Below are experts of layer 3 (counted from 0) of a mixture-of-experts language model. Rows are named router (the router's row for the expert), down (a neuron's output weights, with its number) and show model dimensions 64-127. Each number is 128 + 24 x the weight over its row's rms, rounded and kept within 0 to 255. Numbers have three digits each.
Before each expert's rows: a language model's description of what the expert responds to. This comes from a sample of Wikipedia text that the model never trained on.

# expert 4
Description: Commas, that, said, whether after attributions in reviews and quotations, e.g. "According to the author," "stated that", "However, Jeuxvideo.com praised".
router:150121138127159096125136105108131165196111126115118166104079155094177104110138108113082106127091071107179166149153098121142113158138122120139141122115097109153147100168137081103133127115155109
down0:136116108133095107097122081121127174150113134108150145161142108134145104132166105131140132177125105145121128110159121127107096109131152139103131136144133138115115134139116126119092114152132087
down1:134162130120114115107115130127138106143149111163164120138102101120160130112125105132142155134154135193137139103083100123135093138139094066172137157109156129096134122129146147092131104129122146
down2:147108093166115090125112148137132130127144123109115125185164124146120143126170122126145151133136146147139154145125126107137072131151122092135107123116102151157143086093080116090110129153117131
down3:101137140160112142118105060134131131111132138136137127115095130117124093134148097160121149103157146105138126125108121171114189112122116123087143150117092167085121163156107167116109134166144109
down4:141170130140131129147130159153123122150095154161110100098139124171090078116127140100168107128097122120104070125095094105160108131123122124122142213081140129169121123149107145134136112125156107
down5:133189127105071113127140141140136125076070103129155127156105132103107130147132135135157167132151178142144125098118120145132144113132127117103086074112119103132145147124138167122080099067149158
down6:123157134146105115116094147137131097103154135103118120130125154142105122141125138131129154082160167121125162144137128156101126163084155120150171153102115150085177135146103133132156128182172134
down7:197131087193130109149153123091173108093115147108144179127094133143127123098124121114095095113133120131110125133136117109121114168109171121091176079124142117130142137174103140076155125185108138
down8:110151174133115107131133096136132115161107132091139159168108128130112146143149136118145168136187139111128134101154153080147098131151119133148144158110131182160144123161095100091093172122142177
down9:127114109124119153088132156116156161095120161118091133142129131109103133135141120136190143133126158126129142121129153156129096116133125119144104097170110153126094183135148081136148148147148125
down10:120181122121105107070134148140134184116136128085116136134125096139117111160165090141116121121117127118124128133140108115156145127078120112121099128139120086111127122170128157138158126123155136
down11:141149098120113097121134159139082165108079141118160124108112123143138163134136129135136090142097114152130132151161126128127135098075108096126149124146152134121139107167167137146115160163153123
down12:125138118137107121092143133135080156067168136140118159115147122142120099110107088138142098142122149158147105117124099139103160152073110173089130149140138096112132137132131131137127107162079110
down13:114111149147187122127171113130201155147148107096123125159112115151122133140135127148155119169126105153120079103114142119111120123139126141146159122150110130111081144112148075133113096114127104
down14:124120155159133126110133141125123144146140134154115135095136095130106105135083094134150151150137157158141077136109125156162123126138115110076143149102168097133152177097116094129105169130112150
down15:153123103138167124128140134124105142109107112122100125159122133170133113127116073085128123161112116130137162168134134144122085139103117114114113129116148130114094128103124148109128132116143164
down16:105104091150136131166172129078128132110155128143148126106130134171142098137130146129129117123139094117139185130180175126148126149162143139149172116161133124132164148162102113060153109093145109
down17:109134170108162119124120098115117162145145123109121139149159125121129133123111134105148152160132117107168166159131144122132126095127108176119118092143121135077110120120096129145134132093094132
down18:148120128100114124088113110138139134099121135142098166129140119173097164141142103157110093133110099134176101103149118123117156094120096148120149169159148131084123122132120125198073123099088125
down19:121131145151154165146155143087129167116144148148115129162132119161094158117106117120164161095122153089147127145135135155105112103108128186116135140137092139102124151099138122121155140099157151
down20:129135113143118111129173107160170123087126129135118148144104094120095142111129125155099161096159125113121122150107120086112106159165135132135119164151129149091139125157107134121150138153142127
down21:160111142113126132168162146114142145100193140162147138125112095122118141136089125119176151126101139143136133165118172103092151152163138119138148123133133098116125187102142107140130102118101147
down22:141104149111157200119124162127120128183179094108089128127128130132133141141122141202093122097130120118098097140131115101145117131156105148173181096156147147109137120118101108114153102117130125
down23:096119145093116136133136125091142115147129122124105128135147121136145135142108097166132167181109143124167102081113178118183129143113137132076199098161133142115122122111100124076163110163132132
down24:135130100140142145097146116129110106117143080145160061122134134131121112130111110124131128119128154167141161129132101139128159102145148154111150089130119091146150133158101122107129105141127136
down25:114104098104095148180119139138139135131151143109105128193117158116157126123130105184141152156113146117047134106098125089145176097124137103119078113102137110134127135097179090129113161129134101
down26:106142093189149131097145168108115127115174097133145160106134126143116137177183138118159124132105082144160100128107118146111167103111113152082165098118118118109114130120149143166146112115117105
down27:125168149143131109106134123116111114150092133115132112112131121130123163093170144133143145181136102169105168149092128102086158105157117121138174086146112097151139128135103118164108100119146143
down28:142139173178131130146112122103087136111088101163127088123136075142110129117120129090112117131156112080125106137118136161114135071156154079133147146140129119143152103138118180121123125104135158
down29:123148133141132139081127122118090117100126157162140158121112110131128167147116123150105144138130104185099112137140151071163118099102122143124120129148170123124139140150172138158118162098124082
down30:155150096106141122151112107119126141132145113148141141149144116132141102171125092096120107123164122167112147120089104163144145076103116141145117111081147122131157129126118164155150155116145186
down31:119131122100114113135108107125128142112095123145131125180114090142061139114142136086168175151096142117166155150128113155097147126158118139106083132137088104096107138101141159111075129106155133
down32:160174146162095133152144130127116149120173121086121142113116114114128142146101161118172099181151103126122204106056148097121080104174166124088136105124110132140146080131113127170136093170065147
down33:144127135168110134135136135101119123095085133120117136091138121125126115135115126143133129135140108116124153138139155131098089116151109179101108128196147120142134146147184118137109149143119135
down34:091150158123088098080107113176102158165156141132162134116144101108135112122111124156092173136135168123147126112134149153099124141162150131144117076146135133166179215144086165091139143138116137
down35:132138117122112123103126137131104160136132115125102121120149127119098164095118086138095114115111126181147123108113143104132125120132142121124161139108120157142170132181107108129118141105145109
down36:148139162172123135175124138132161067147178130123112131120151082108115154115048119123128087102166116121112137129153137140114137095136182137158114117160108144113145143136119123134138146130140125
down37:132123103166100094139093151183123141088130132092133145090134113129169140065171094126134127126143141144130131151139085096133095121061127124106135123134150155109098131149130135107145184152136106
down38:110159166175116123142144086141130126106100175131111129141135125127098098099140147111122150094157162115123125125126124133129115122125099127163139125134142138108137166139148129120118094109101142
down39:156109101133121154097135127127065113152091116150181101122119127130088147074112111162110111139139122153097090078129122106123135136113153134103127126128117127087172110128169117108131108141130144
down40:118181122129095083085111120087180120126134112120145110125128155130148149130121158105141087105142157174129189106155113117142128146139091127178136110125176170173141122158125133117092132179138108
down41:124152116125084113167132142124142140101100105155137110122132137127122163148154094091147141147144191162117140143175147188114139151129093161150126108135117114142117128175142066143126138107106149
down42:104116114168143145125110150114143165122160160105094106149100140137151164126130139137114090097130101125134140057155166134109171127136137181112117146124173182101102175107143130119077125112138144
down43:122140131156127129130108135114139143155136150156125170142103161158151106147157119112112131140127126109119124125135143148127204102115115129129118122140163127144174102130094149104141157124159125
down44:114124102148114111177150126110158122125091111135086155092137130122124144153151093147100181080087141126124155137126109122113116138100170129133103125096133154137100125128175112172119106119092126
down45:118126129077124140131138121155121126166155151091144132129156083144108110141072103139134117127116148062128149154143153135121130187169171123142113129169154116137156113101131126165135132100158108
down46:131115141128124145119134128118160120136111126140082143135147095128071083100138111141185134110096170092146128138138112124105148099135117194129113159143119136152098137105150141148136131136136134
down47:130179158172141134104099154112106128122147140156128150086153116184107152165126095137105152126108137134128081109132139157097112105145106109125138135148138155100123110169161133099172120105168118
down48:138107136120123127159133125141148111094130105117090130158111110133064157153118074134109113114095121104116127125154097116100145130125079128119123161150124150095134142140125144145174107096129144
down49:115104157163103142127087121173128114161106137104121108113126138132137162119098117141123130125164104168125161136105133142165126133156141124136116092107152137129088067138117160154157147138107118
down50:110165157135158140098155117152123189106145112128148147134106122143164077138121126092122120105137125127100104069128129113133125112096095146128068115097123117154135135119132089160147133089120143
down51:105105181148125142110144153118102163162134118134105146135157110121087120177118138104176117170135121132148137108125084115126151102160132139170137072125140115122120136101118123093106137103122117
down52:156108153098171181118138125126104144118133156132102156139114125139146134152060166133165120103119112155140130129098118107100143138157110147130131125179146105109159094151124147099132142131124191
down53:116129100142160109095140165096128117142168105121145120103151143147167139133111133151149108133115144139105133110079147107136107114107146158122136106138142126144141165167115141113116131143091120
down54:111071153173140161090095127111114146146128127144080094131102140156137127098123188154148131150098113120134149139144115164168128218131109102115111126097130104123129130171117145103120137094113120
down55:117121132106110159133144107135145142157131155140139133138120139156158125180171103102110110106108101122139092173107144143135106151121102139113158135074164114161157144179105100137167133106111128
down56:121116125151107152098150135159125113120113117155118105127104117144136117133161122121111157150095107135114129101116121125097126144146103145106132119125071146123115112117076150137093127129138176
down57:121135098168097095123156076121102125096107097147159109151144133101119083103128112139131104148161129093117101082107143100137134105122136121136114140171133114138120156106108141097125137171112182
down58:142123106122100107142130116133167128145103119157110145156161173168133146083110138116128130128153132135107110145137143189116130147127108123143141106136129114087131163132107198178111086132117125
down59:134136097154123119120060127143143117107137106139096088142133159081153118161158079176126146111132113132134140141121162090137129119120135132116108140187188109063130140124086125151071178148181114
down60:138119132131116118124113150128166102144130124172161123170130116076134122182140119151141068129091142204152155125142179112138121111130163132135137148103104158119083139133114111155106113140140136
down61:125156125121142112138143121127131182104160133112122163117111092197097115168131103143092116113163137172162116127149144160051125151133087157132134172139113149112113103113100101160135123083103111
down62:160135128131140137131125136150116103149154110135161130185109123149097150104085154130080140133158127103106156123138151156168093139078164140135169144118143122137113100114117124146147106154151113
down63:129111111129160127151139086102152124189115132117146125113136134117130150138116131102137133170144106140164133081110114152117154146133138151125129134081099130154158153110179111140154117113105131
down64:167112124086077110144125136142116105139121124142106108149163095110120127131128100178156086112126120144140165104107132139157175087122155091141111112086108153140111109071172154125128136103148143
down65:147143155114103095108143066150101112083163155120121133156131121136129101155116124136143116143139096112107122118145136094134093133101123118086100125136175131114151107096127085140134108085083115
down66:109146111085098115146114168146110166121150125156132117133147133096147106102111157068136173143116160134113144115132157152158148157140167124115128125154119104136157101118117154189086098107107121
down67:130064153137098142114193118141166140122170128099126084113120121136110086116130124176149172102130104108097107111141152135128165165109149106150135089120124148118126153120094171127109143180150149
down68:147110135132115137102126160129074106101126137161169107152160134091095124140131148109136210142132152128102145124111091166125183082107125120100118047122166121142098150159110150090105108081163109
down69:099105127138140130149140115113146110140167114112141138080157108117105087123168120135124147099109148101132125131145170152106148104125133122089106127184128122128134167112110139109141133104145104
down70:112139168161156145148126117089131125134100096111151103150149090153101117136121075128135132154142081113116121139131147106092135134138097172101142082188114115095121114124142123136124118142121133
down71:146088127115135156146123105157129115135156142135081084150135085115144110099143108153134140083137164133117124126122194156175167120120113130173086116141150124174129153114149148118102156127124132
down72:106157116128138129157130073161120108127099153168105144101165136166098115093097120122127107125155120074149120134098121120090107121109148155137142105128144112146129072096112109163135138109155122
down73:101147161159122156134127130099071138158106142141132120139108147146131147155118146167119081153130174136121153139108113147146138108137149136146137166115152153107161121129093128147171111139146123
down74:146168119144117128188134125110134117100138141155134134092098145134089146122113155117136142155160162090147088157129156145147147066229155103145149112136159130113128153156084134110123126076129150
down75:109106132061110078149171120098120128105143119127123100079142113063120076117157168123141118154116134089137104098138138116153112120128141086099131145139138130111126133142118147181117115106095117
down76:127107138138135092153098116111105130114104139158142110158110130093111115127138098148164093100137100143121104125156148125122078145119139106117134144131121106139164132090106119109140108123125114
down77:089088109093154119117129100126108119137155105107098124110150143098104083152069106123155132103109107163139124137181118173111160160124133104088173154123082090140145129162144097133143125158142132
down78:071151143095118114137086079127130134153107117169114129144108071095122125141148155179121106136109114104116107114152137128137181104141133136129147112105130123125129112121161150157114125128109143
down79:115161154150137107139127096119137177106112127125131093136117161129121105115188188132133167129120147127089122129114131144127105141112123131135125104100131158150116119095125123140110137085082141
down80:132202137093119137172166104098104122111151130151106152176162088127095119168123144126159106132135117095114098135136143107118129097088164151095099108087077157117119129114134177078108161076146151
down81:152138145140147137099111129102149132086107096136126128110115107123091092130104144147125156178126114139088122110164143119083138131136085117127105100131161114116160113091129147093156124106158158
down82:144124156125083101106122124136158104100169101141139126094126129150147151129158111115120128095121127155112091101149155094206158149114130134102147153115131126165127102127150133145138113150095126
down83:119116117096133105113078135143138130134137119157105148133135103119066110117140113123141118106131126134124121159108115118131163121127163175140112157104130170128118126091098167130104122138204134
down84:116107150101108133114139127065134106108125145119107110097122115111132128111083118108117120111141148093159128167124133110147146152152090184134142105100145160101110163136164156123116154066122148
down85:120136122131154142075119138123114135107111143152119086122130121118138100170140124124107127125120123157154097094151103142142113098096188083145153178137138093075171125193110154169128151144130133
down86:130116129161188121129100098163143143100119112147135119134119095157113124108187103154096062134093119148172117180135123147108120107129084080143142122117143102164119131171109130116127131121148138
down87:159129101107132108111134117136127115121120114132126117096169099154123178103151149128124135156145127134128154125125134186169110120105136083145100147131119159100101118130124137122112128128128163
down88:144115142125146114116157156118128174092073131140112130116077144145090164121105147125113142125095096139086156145144161124099121112170095114166122114097142126105176140154138151108103158110120102
down89:162112139098134061125081150116136136115089125161125106118163119151131111140151158101153135120104166124158113128146103154108108114169106128150139116101101108135130125120120182136110159144116166
down90:144097152142166100102145192146135126149145113168144127150090123130170120104163133145147134116118145109143145128116116070155141067106138118116147107110126118102111106129193142123137100093126113
down91:120110130092111087152187099146107114135139145134130126102152137100073156148138134128148127132110154164118130146118117151154151112137144155130130092149130133135168133132145145143152141163120098
down92:119153134142114142203115133124078084118109154140107106174129124091126110123109152130125156105114134085119134130138108094148116091125142100125111081142099146130120116067144147161102098119142154
down93:155143137161145111120142109132117108123146129157156126099094104128054153125092151122088135067107106105125101121124172121126103105128119111122121138110142118091127178137099109144103148096157112
down94:104154120136095118086129137130104090087119142156126131117191140150135189136141110149159134155102131121183092110105121137167168178109110124093100129167171150157111135107152149114139163102124113
down95:125129163101118168142137068107134187122090157111135144086125117123135166119114128105114113122115148101086114112134146114078101130105138122143129098116153134144071151148132148167193146129109143
down96:171075127140072086114105130125088121133102129110133105108157112137144142116083091118118162208149140125144115117133089141095165148135122113083153104150142141118146169102124139115118101138121123
down97:133154130104167109157061120112123104070120131132154107133133124117078120152124176133139120133104144107150132136140177141196103097150159131136133127123101094131143115133129174128095130162154128
down98:158136129100116122137156124118121143141176109104139156136090114104110134167126172127155126107131126135109127171080172131062131092139151102157108180136109113165121163098141127113110106068130165
down99:170099140149116150074171122099135153119118117142151095133120121161153120149151145121096114112092168154103147126122164151146120114123142138098140146156140150132138161133124163111138126127134138
down100:091137128094166133144092144137088117090096085156142092092118124159102121115139150129122108123094177115153095158122154101125150091112199143145136120135095110084127152138125143097140122135101143
down101:120141152146159135141117110113110100105114100153143152113170115172126135190144106177172144117138142130152105110096128072124144131059113156058140145111134105137097105168126168146176124162138123
down102:122107173107158144106123139133069101168119136114118141130133112125141121126145147154178143130104154107117106109122131166130106165130105121139143111131098118154143140148119123113160123152127140
down103:186080155115105095150110105098106099114147158084143112116107124131147155114134115125129148121137120144143116102130167139164119116126170140135189176102139099166143125129105083136178136103110126
down104:124129135138082131129141106088100110119137099106108125165122139082122101122106111148155126116156121118074129136142116156100129131104165082173146128116104136099118100123162109154134149150161139
down105:144137140084141080092142131164130137175115104113167078138088152134110144113140108172152100131086173168136125134151129125147148132086152118152101119148111114112095147144143167127124139105127140
down106:126155105119151098136162081100140126098151148112135156104122113130122140164145147130104123168093159127116107109129146115151137131146126119108116137142137090117105115113128104141100153111099145
down107:120137157092150110154103135156115162139143113104108151099097140119128111135134114130145110113127127112115098114077152092113125116114158111153144145127149121180132169107110096098187127127113136
down108:110136157129151148137138117129100094180143126148100138164111104109095119175131134110158134143147128144168122103109129134098134153122166125179153160089110159111122156102117138137183099116136149
down109:123118151132147166136140129136138150143121131130111108138157123134120175151147129130163160105116134161128145144128104136131126104107142137121101145133125111120116116179163144131127108130115136
down110:153108144125119175132119120136111172121129164147130147146100070101124111169098122166140159122159130139149123128101112102084176164162110141150109175127128111117160117082160151125108118138085164
down111:124123105156098100142171125130204151109146079160097143113104141149138140148131121162120140125129177177100175122088178085070148140172152117147141145114093202099140111118109115147137109142110158
down112:117154147128139151128121092150125141104149151111141143120105102168095122158083130148150118146096154121136151095129135127116121175145139166141176142155117128135107153114155142154154106122141097
down113:127150115113128125144137085116134142128116146137101123126134160109079097118087101173124132091147110114139122171097103122096145109112166111142088131114148155115126136143100148128123124133097136
down114:161147133103129129127170130131143141110105114152137149136114089124144129158137162146196133159090135137149098159103171084117135127170144110142152135151117142120126142120099107150093099135071138
down115:127114153142146155121088143062119138107103116079111090130118143081102128117057070156187129149107164140132136121127188159141130111083108142130096107161129146105128159163140133165164146180152137
down116:147132125106149109158114137106111072157155087151155120162139114158091140157156128126191153106120157094125123115110105144145123104141085144112097129050087121066133095088138167163127093108132139
down117:090153098130116141162136149173153118166120138094141169130151141166159117101082103118108135142109118124129145126143102140105111152142126130154143119137122127123122131151103125129109112121133145
down118:119127114145155118134144122131163122104085126106129118152123114097120123108116108121131128171159103167127146130120139131100086108152128124121124121125112185155131089087122171089123129126091097
down119:127117131125134116111130137090147155136169158156114131128123128122137146148088117106163124094110110130167098160148107146171131120141126122161132163118149155144129126143172192153137143120099086
down120:131132154134088114100103085150125166129127144142128141118109105096135109144107125143132114115168149162141150081117115132169171118116200094107111102136130111118148143145134101137116116108118146
down121:119162146102135125118099141131122102126093151130145100140105137114146095106103092122126130128141134111132128135115151179128131115143130086109138140159149132150130105116083121102119125125150134
down122:098128095108104098154119114130078117084143122101110140137117097060151145144177136119108074093160119117135124107144115119119104121102161161130130131091121100137122106154122136106144126096163089
down123:160106142125077114148120127128118125203114103156165134132105091100110118181139149128149169134129135121169189112141121133142139107141129135125128102113096089089136125109135149092125135120135109
down124:128149138122168100129108125122086122077135120116143112125115146145145199117161098118115122095122146112112123109118107121134124082140163075110130115093143106119161083112131119123138120107136163
down125:107129152127123125137153114123143097138107078167110134140108096146127108139105130124124124156123164133151113138142205135121139140171102130115100047105127159099133107129125096136115131138110162
down126:123124088094078138123175146098144101103152143147129114117145121125082096137119108161145125133170147092117130119147111112119151107130139116142122127131128110106138154142085159121142104115145125
down127:136115143087149120101156147137130140149106101081166125133103109142164129106171078102077100136127119122142116182101111078098141156099078143131142112124136146082139120181108143132110111176129122
down128:131163120160155115136177108143111085100145141137130159133145191118173137132158127135133137213114129142144157188140091096140129153106118120114103149124147140108135119144083147086132167143114097
down129:166158102146135139133086129121133152156066154107118115128120122149139165104160088093163140140133142157152168133101139165095116151111122155133186116152115129163134123113117131136085108102101118
down130:118127147114143130114127127128145154158116090124136099148155125099133136146143120111110125117086131180141123116152175136080139148143157074184140132119123157123119145122148127195128127159094136
down131:136110112132117141171092109147108150124142136148104120138146098093080132145135151117143149105148116128116132166122133162148110163092142122122109175147133130139101121089130114100114143094121111
down132:077139078097125148139182130153121153101105120136137156129122126122127107124069107147133090136131165169141130107154132138132167160130144131117165127137122130097158145145144110125172129175100147
down133:163115131107134138128123159097133121091164130126140112106170103115108135129151094140127133131123139101123104152095121145132168137135112124101164180117137067134119180141110104133159152146116146
down134:105153113103103102106146108159143123159122130174154107137163137130156151120108157149115159092140161136109122123117184176195115120115155123099112135127171143101133126154109109111136120141107099
down135:133105126119118132115156153141118125152137162168154122166120133159120098106127149164125107129141154114122145121118111138133148130151121116105136138129182122123121174105107133150116127115135070
down136:124140149165115124123083176094135119110143126106076075119147175092151129156161087146081103127121105129158161169104133144147110165104129116082111105140140147124101129103124145166105128143134116
down137:104144130150124099168157102146112134126151125158119115133097130140117184116129128133139129153112091114111138126150092146136132109106120121186183140141126117144106089111152141163137143125144128
down138:085178111135104118131145163126133155095109119100101123083125116126150138119180153135120122106171106130142142122106098138123115140148141119125150147106148139128138142154149111113167128091115162
down139:105144126126126123108123111156129120097122124099101103141140165133167125126160155072123116151138162094119167159129152115126121142108101151137155103152121131118150158096153106186128105126151133
down140:126093164123131094142162122116139056134143116118159110101137126116122092185156100152126126131145123110068092129122119121084118107118129120093122162156158071125092098128096078140138101137184134
down141:139154124175142111118101113105106129102155113161154147106167153158140082091134144107137107132131122143131108130127144106135110101156158083107159144098160138133160132158113105105154140140103138
down142:088135144113157161158103078138113107140140121138106155160118119163147130151136120132148106125108165107123152119119139130098143106108111138144149107097111176143102127133142133103140139125178076
down143:117159138141105155120140132141119127126113122162166137086127176148104122115116141138134153161090105156126158133117135110116152118103145192134132110124107128123123162155082147130150138163113103
down144:127135126138144141087152156134129145123117100112131105109149120140145128115100114140131128101103155123082100131096121168154142155141122108130141129125066154124118148079122116147130052129113130
down145:115137126139082102146121158124132098133158120103153129102113127111162117107117121138157130126122161148151102101113127147108147086179123110168158142128145081119122077112090119095121147135128122
down146:135108112122126123130106138134148122136091120101134101128109122126142122131126122119073129117111111106111106130110100108148162139148157134130151076150154099097149137179084122089152134173170098
down147:103137144158116165107133110097131113099109126127155124100101095132157137157121069138146118086104112126107115142106164172133145127135112132144155131136148152131151129149147088188174101158107130
down148:143175133165085085129156103127094118122089142126097136102139159136151127177119087154132136157104172120126165177109148173120205113170137159145123158100126149124113114147065159153152132151166129
down149:113108141109134099110118180114134118152187144141084118110118133130135115144095136173139086153124098139137138074130166174133172132100120090143133103148152139124133100080094156083109171160122102
down150:115110120131110139158160136134150068110135115128141135127132135160131130113151186120116131143129144130105136112117109152082094134147123124133098114136098110099105101122086106129077117104086098
down151:122126148131160115131139122115112138161110130131096158145092101096115152137149110166153096095112109168136155114123109161102121120113122143139144132102109118105106121125133040136146119137160153
down152:117106156128155161123127110135127110129109145095137136132127123115120131176121130123147151142096148129133135129134138125120070114113114114137133110141170135114140118155138163109138139103127107
down153:133102082147119157147133159095125143153135159089140156091139130105143153176132125136144090157124128159142174146128150115106130130115144142155094159121144131122124086125084179125106137120122126
down154:145147120114129150132119081141113102141151113122094155122176151142114117110118137155107112158149114148101134106129146144142109129184100146091133124167130097133136092137084133119128149125122104
down155:113148158079158131100109099102137153168088140140120120107126147182130102133167118109123139114161123098131217136123135116102129131104118104155151150097172124161109162135096136140112096159128106
down156:173098111101128120096122161108080104159184143111080125125098085139123131191116141088121172130100133132120174160136157120135155106119155149145105129110139116163149076120105115099145118097100120
down157:094151148150108099160154119142088161139088121150106134115147113108115127124151149111114166143085140129115114132178117124095114148119150118144138138146135146145114119120138105125112107130172146
down158:130144147113103146138159155147128131124119156098145105171146100101119144116141152111112116151113136150132151113127144147168091094131127151149104134123172117182139150086077110033120150095144146
down159:120120107138139077048148140119156129139115150154134137137099135138157148151132120161122162122092189142119149121108147131150085129158189100097140127141147125097122144144113118093098117143096150
down160:115139092181098153179134136124133113154143140137119147132177134143114154125144161142140154168178146117193167115169166132110122111128118139103101099107141134114108131092115120090130163118145095
down161:208115120108111138145132146135079161124127154097131124168135134109111128169132112101148121143114157123126090108130097155150102095092137120170120144173135146136096133114119123125091080133129143
down162:132164160099142166131109133142112130133114179119118156140102129107140112113147119123170123119127143104106111131105114103105135141151106119131122069126155119180147115105117134104151127131108159
down163:122092134127119129147116130127110121116124100118128119151166118134140123117157151098134129136134077101129136115118180195121147078147144162161129136173141158138127149136144088092109099122145155
down164:095188130103128165150124132165089091129155052160111131130113143130082187140108165130116154100155163140119129133158148073114124165093133119108148106139100153130108130104117113168130166127094085
down165:113111118170159097106127109120104156163094163182102121130091100124110169116114130121126108125165161135150138120136145126138128134137164054150133130171126127105132191123135146115174133134180148
down166:133088105141117123147117149082056083187103119115136097107122116146137122140117111096158098108109135137097109155117131118106129119103157126161158161098148130159157132135127144128153155137142132
down167:134113078133128120110126110131132104080126133162153157154144123094167134097117129103146108108163147072111167112152119108101127150163145153147124113139126139114179134125133061097153082095157115
down168:177153131159131113116192113158139117062122133106137127133097127101090098113133081133084160155141114090108169142140138148117102143137131110125130124155122163106114132157147125118142126126130113
down169:121139106151160118153133138134119117108104121126191134123140135151088110136123132159104185134172175108138134135130103121106116149178184132145147122110131146155158123070113165110143090113157136
down170:118131142120148173129116145139114108115153074100112122060146153144182155131110141106146128136122138146121092076099106143074111073090102141126160150167114102124089108131143120144122149134101174
down171:096136142140112155125103118100142104113125078140146151152150117157136151145127159160141128124112123130133083119143146137132144140102116095135112119145118130104097120134123146197129109156107114
down172:155119161155165119163123113161109135157155099116130137119092141130098146138086160109133114111130145139136165132143102087083110095161175108117125140094157147135123109147150169173185160106138138
down173:086169138099110149100068097112144145118160105086166113138098167159123103169136103110101090153128106126137141085089065106123144159069153153136193106154132138138135115109093161098094116159162130
down174:139143149129148178062131146078126076156104157115089119155139065200101155151130137157128106127137177161119103143120098154108140119103097129139137136111107130124144117133126102124139122119134097
down175:139153118156066102136138104072168136123118088092118126129105109187122153116169121114115103148155130116112137097124126174136136157124116132141144116090127115115097095130133131163086154125122135
down176:127084141153130139151139148098129092131125079137094159116124106094066125114143153120123122101124111144126121115115138156099152125090099139113156166143127125114151121122130149129156103143106141
down177:136139122110130146122120137115141139100117124149136130139119124143113130117138138125141158133173124134173107164141155086131140137124110107115148147099127113105117111143130142108136125141073109
down178:114189123137098120093138134131155181103114117132093127131118135114144105113113099162101144088109151156115150179139139134144133109130141092114119103117156144112141151115110122173140129135138167
down179:139124189109131120099111168121155088117109113120105101079119170132116119099138129137134099148120156124122100134110159116139145149096140126107155144139107165115111120101129147180168085159091111
down180:113133182161123112192130149124141126166155142128118142132114141173128142138138131124117130124132132151120136127101134107106107096158152122125140154124170105137150123163176108160126154127130092
down181:120123150136102114126136108117108103105141142103083148127134154160096151138090125101124131118149142118152099133160112127099136129151133087125151111147129124096126139111142133114119143112146081
down182:141170115154119094102102132132095111118130117126110138148131101135105153148078185150116131167160125101128108135127099113147145113130120114146098137111135157096103141114112144121065126129108156
down183:117072153156130189154106122148078123159136170100114156134111122138148121177123097129118101098116142133096119137103133118161155136104117130186173109116122139182157137121124117132153117188122110
down184:123151151127134126176145110136133135107096139141125108102115136131097135136112117114133145077163082081123118140082111114101152108140108107125164092144133095151133108158157152153102127110152130
down185:158086136098091123112143127150181102155152094132113080146164125102084110158128165153131103142132137106121110117125125163143163083091142116132109130138158140131119121141116164154116130144110164
down186:122115139181148135099137064097151144127100188141148157156114098124126128107099125158089135138115101185115143101136158104123135130077143130101101091136159137098178148120113128121097167157139144
down187:140072072123156118070166129189110103135100133131113152131132139121180106153113136145092091148112117141153097091117162114154109106124140135139160138138150114134114108158156106100185158120130092
down188:097150127135122115093155154120120137097113158104117088142168158120108143138149114132097131101112154115140173118174107089129111130076085137161116166113108090121127118162105105140143144192093140
down189:152139121101153092126114149134139110085124139121151100077089154134135120116110133122102104119126167099121103157156160100106133103135080117119137098116173107073154131078114127144115150139139172
down190:164124113113111125127105082136147148143158127122144094128123133164137125141108118128105153108161132128124143125113168124133147105124099115137092128093125087111136123203135090097078106096148137
down191:148120154122088121161152126137141136126091108143108123126170139111141145135143091147133114139104124141123137115104100113095147157109135134105121126135144161126145125115113097118092153136114102
down192:161136137132133122132141135122156111159115085093109144113146125135116099103087123161147111104105131167131157100126122130157118090081118108161077110128135184144091127113127141128130095118109174
down193:074102155135058155142100107111136148116133122148161089147175112133115096119130169126109148118141128158146125160173104181165159161142136095121117130140108141070166135122128152151100134113152139
down194:156157099117132188144124137124101121135135136160157092138144130150104090148072122116127138128122131169109122141132155131117112142152146120061177144132115107139166158126108129126164098119154141
down195:097095093134102123135125086135122116111123116117138157125131144138159134137148153131161188122133125072100107148106111120129111133116123103117134095135133106078110108173112138093125120107145131
down196:140136101109180124115072185167120135127132119135138103140139090104146128121133156085102133112158096141082128135122130141134103129113116123146117124143119077154093125106135156091135099056111162
down197:089119138099098113132106123121128095125160145137141168124101124100165105117147102149107114124130140162102140142143111151161119135132118155102118090137130107104093123114116098162113141127086162
down198:145134147139132108102127160138118112145129096116175183110168078140146100132145117193144118179121160157106145173128141162142136108158134120106145138132115134132118140113114111130084117140119125
down199:171161117176130155092155131108121105111120153130123113164145103140140138137124162140193155183138132100122129097174130120104129134090105146116131120165111097132109122115144149160144073128101103
down200:121131101130104117132116145123126125159130148154133168126105115112109117155142119077115145135152147162142139134127142122110095153121126142130132154114132128181151156117107145120142117143120128
down201:121124120130157158110170113126154090140159165127157120096146137126151092138119121129141129122135165141123132154090144172163090122139103115117158148101115084153110141152131114087177158141134129
down202:121129081123106127120157133097097106122127123134149130100111124146181049099178112087127159082136120112150078167110176158133168102158100124131146161120160147149139110148125073177094110161090115
down203:129129156141123124149139096108113131130079164138125140104144129130088096136095072132108124153112099111159078134157150154100173113119124162122175119197087134126070108115138095106137123135129112
down204:096118124128141119172169090107160076103119109110133126149163150101109124130153115145109134123123153124109134094135135072114114128105100145129117136127133140133088156158177101133137097138084110
down205:172146119145132145143071134138103169148116120089153124165142105130121149140131166089091143179085141118144144104114110108114105122138113152128121108144123138099139123153071158148135126124111094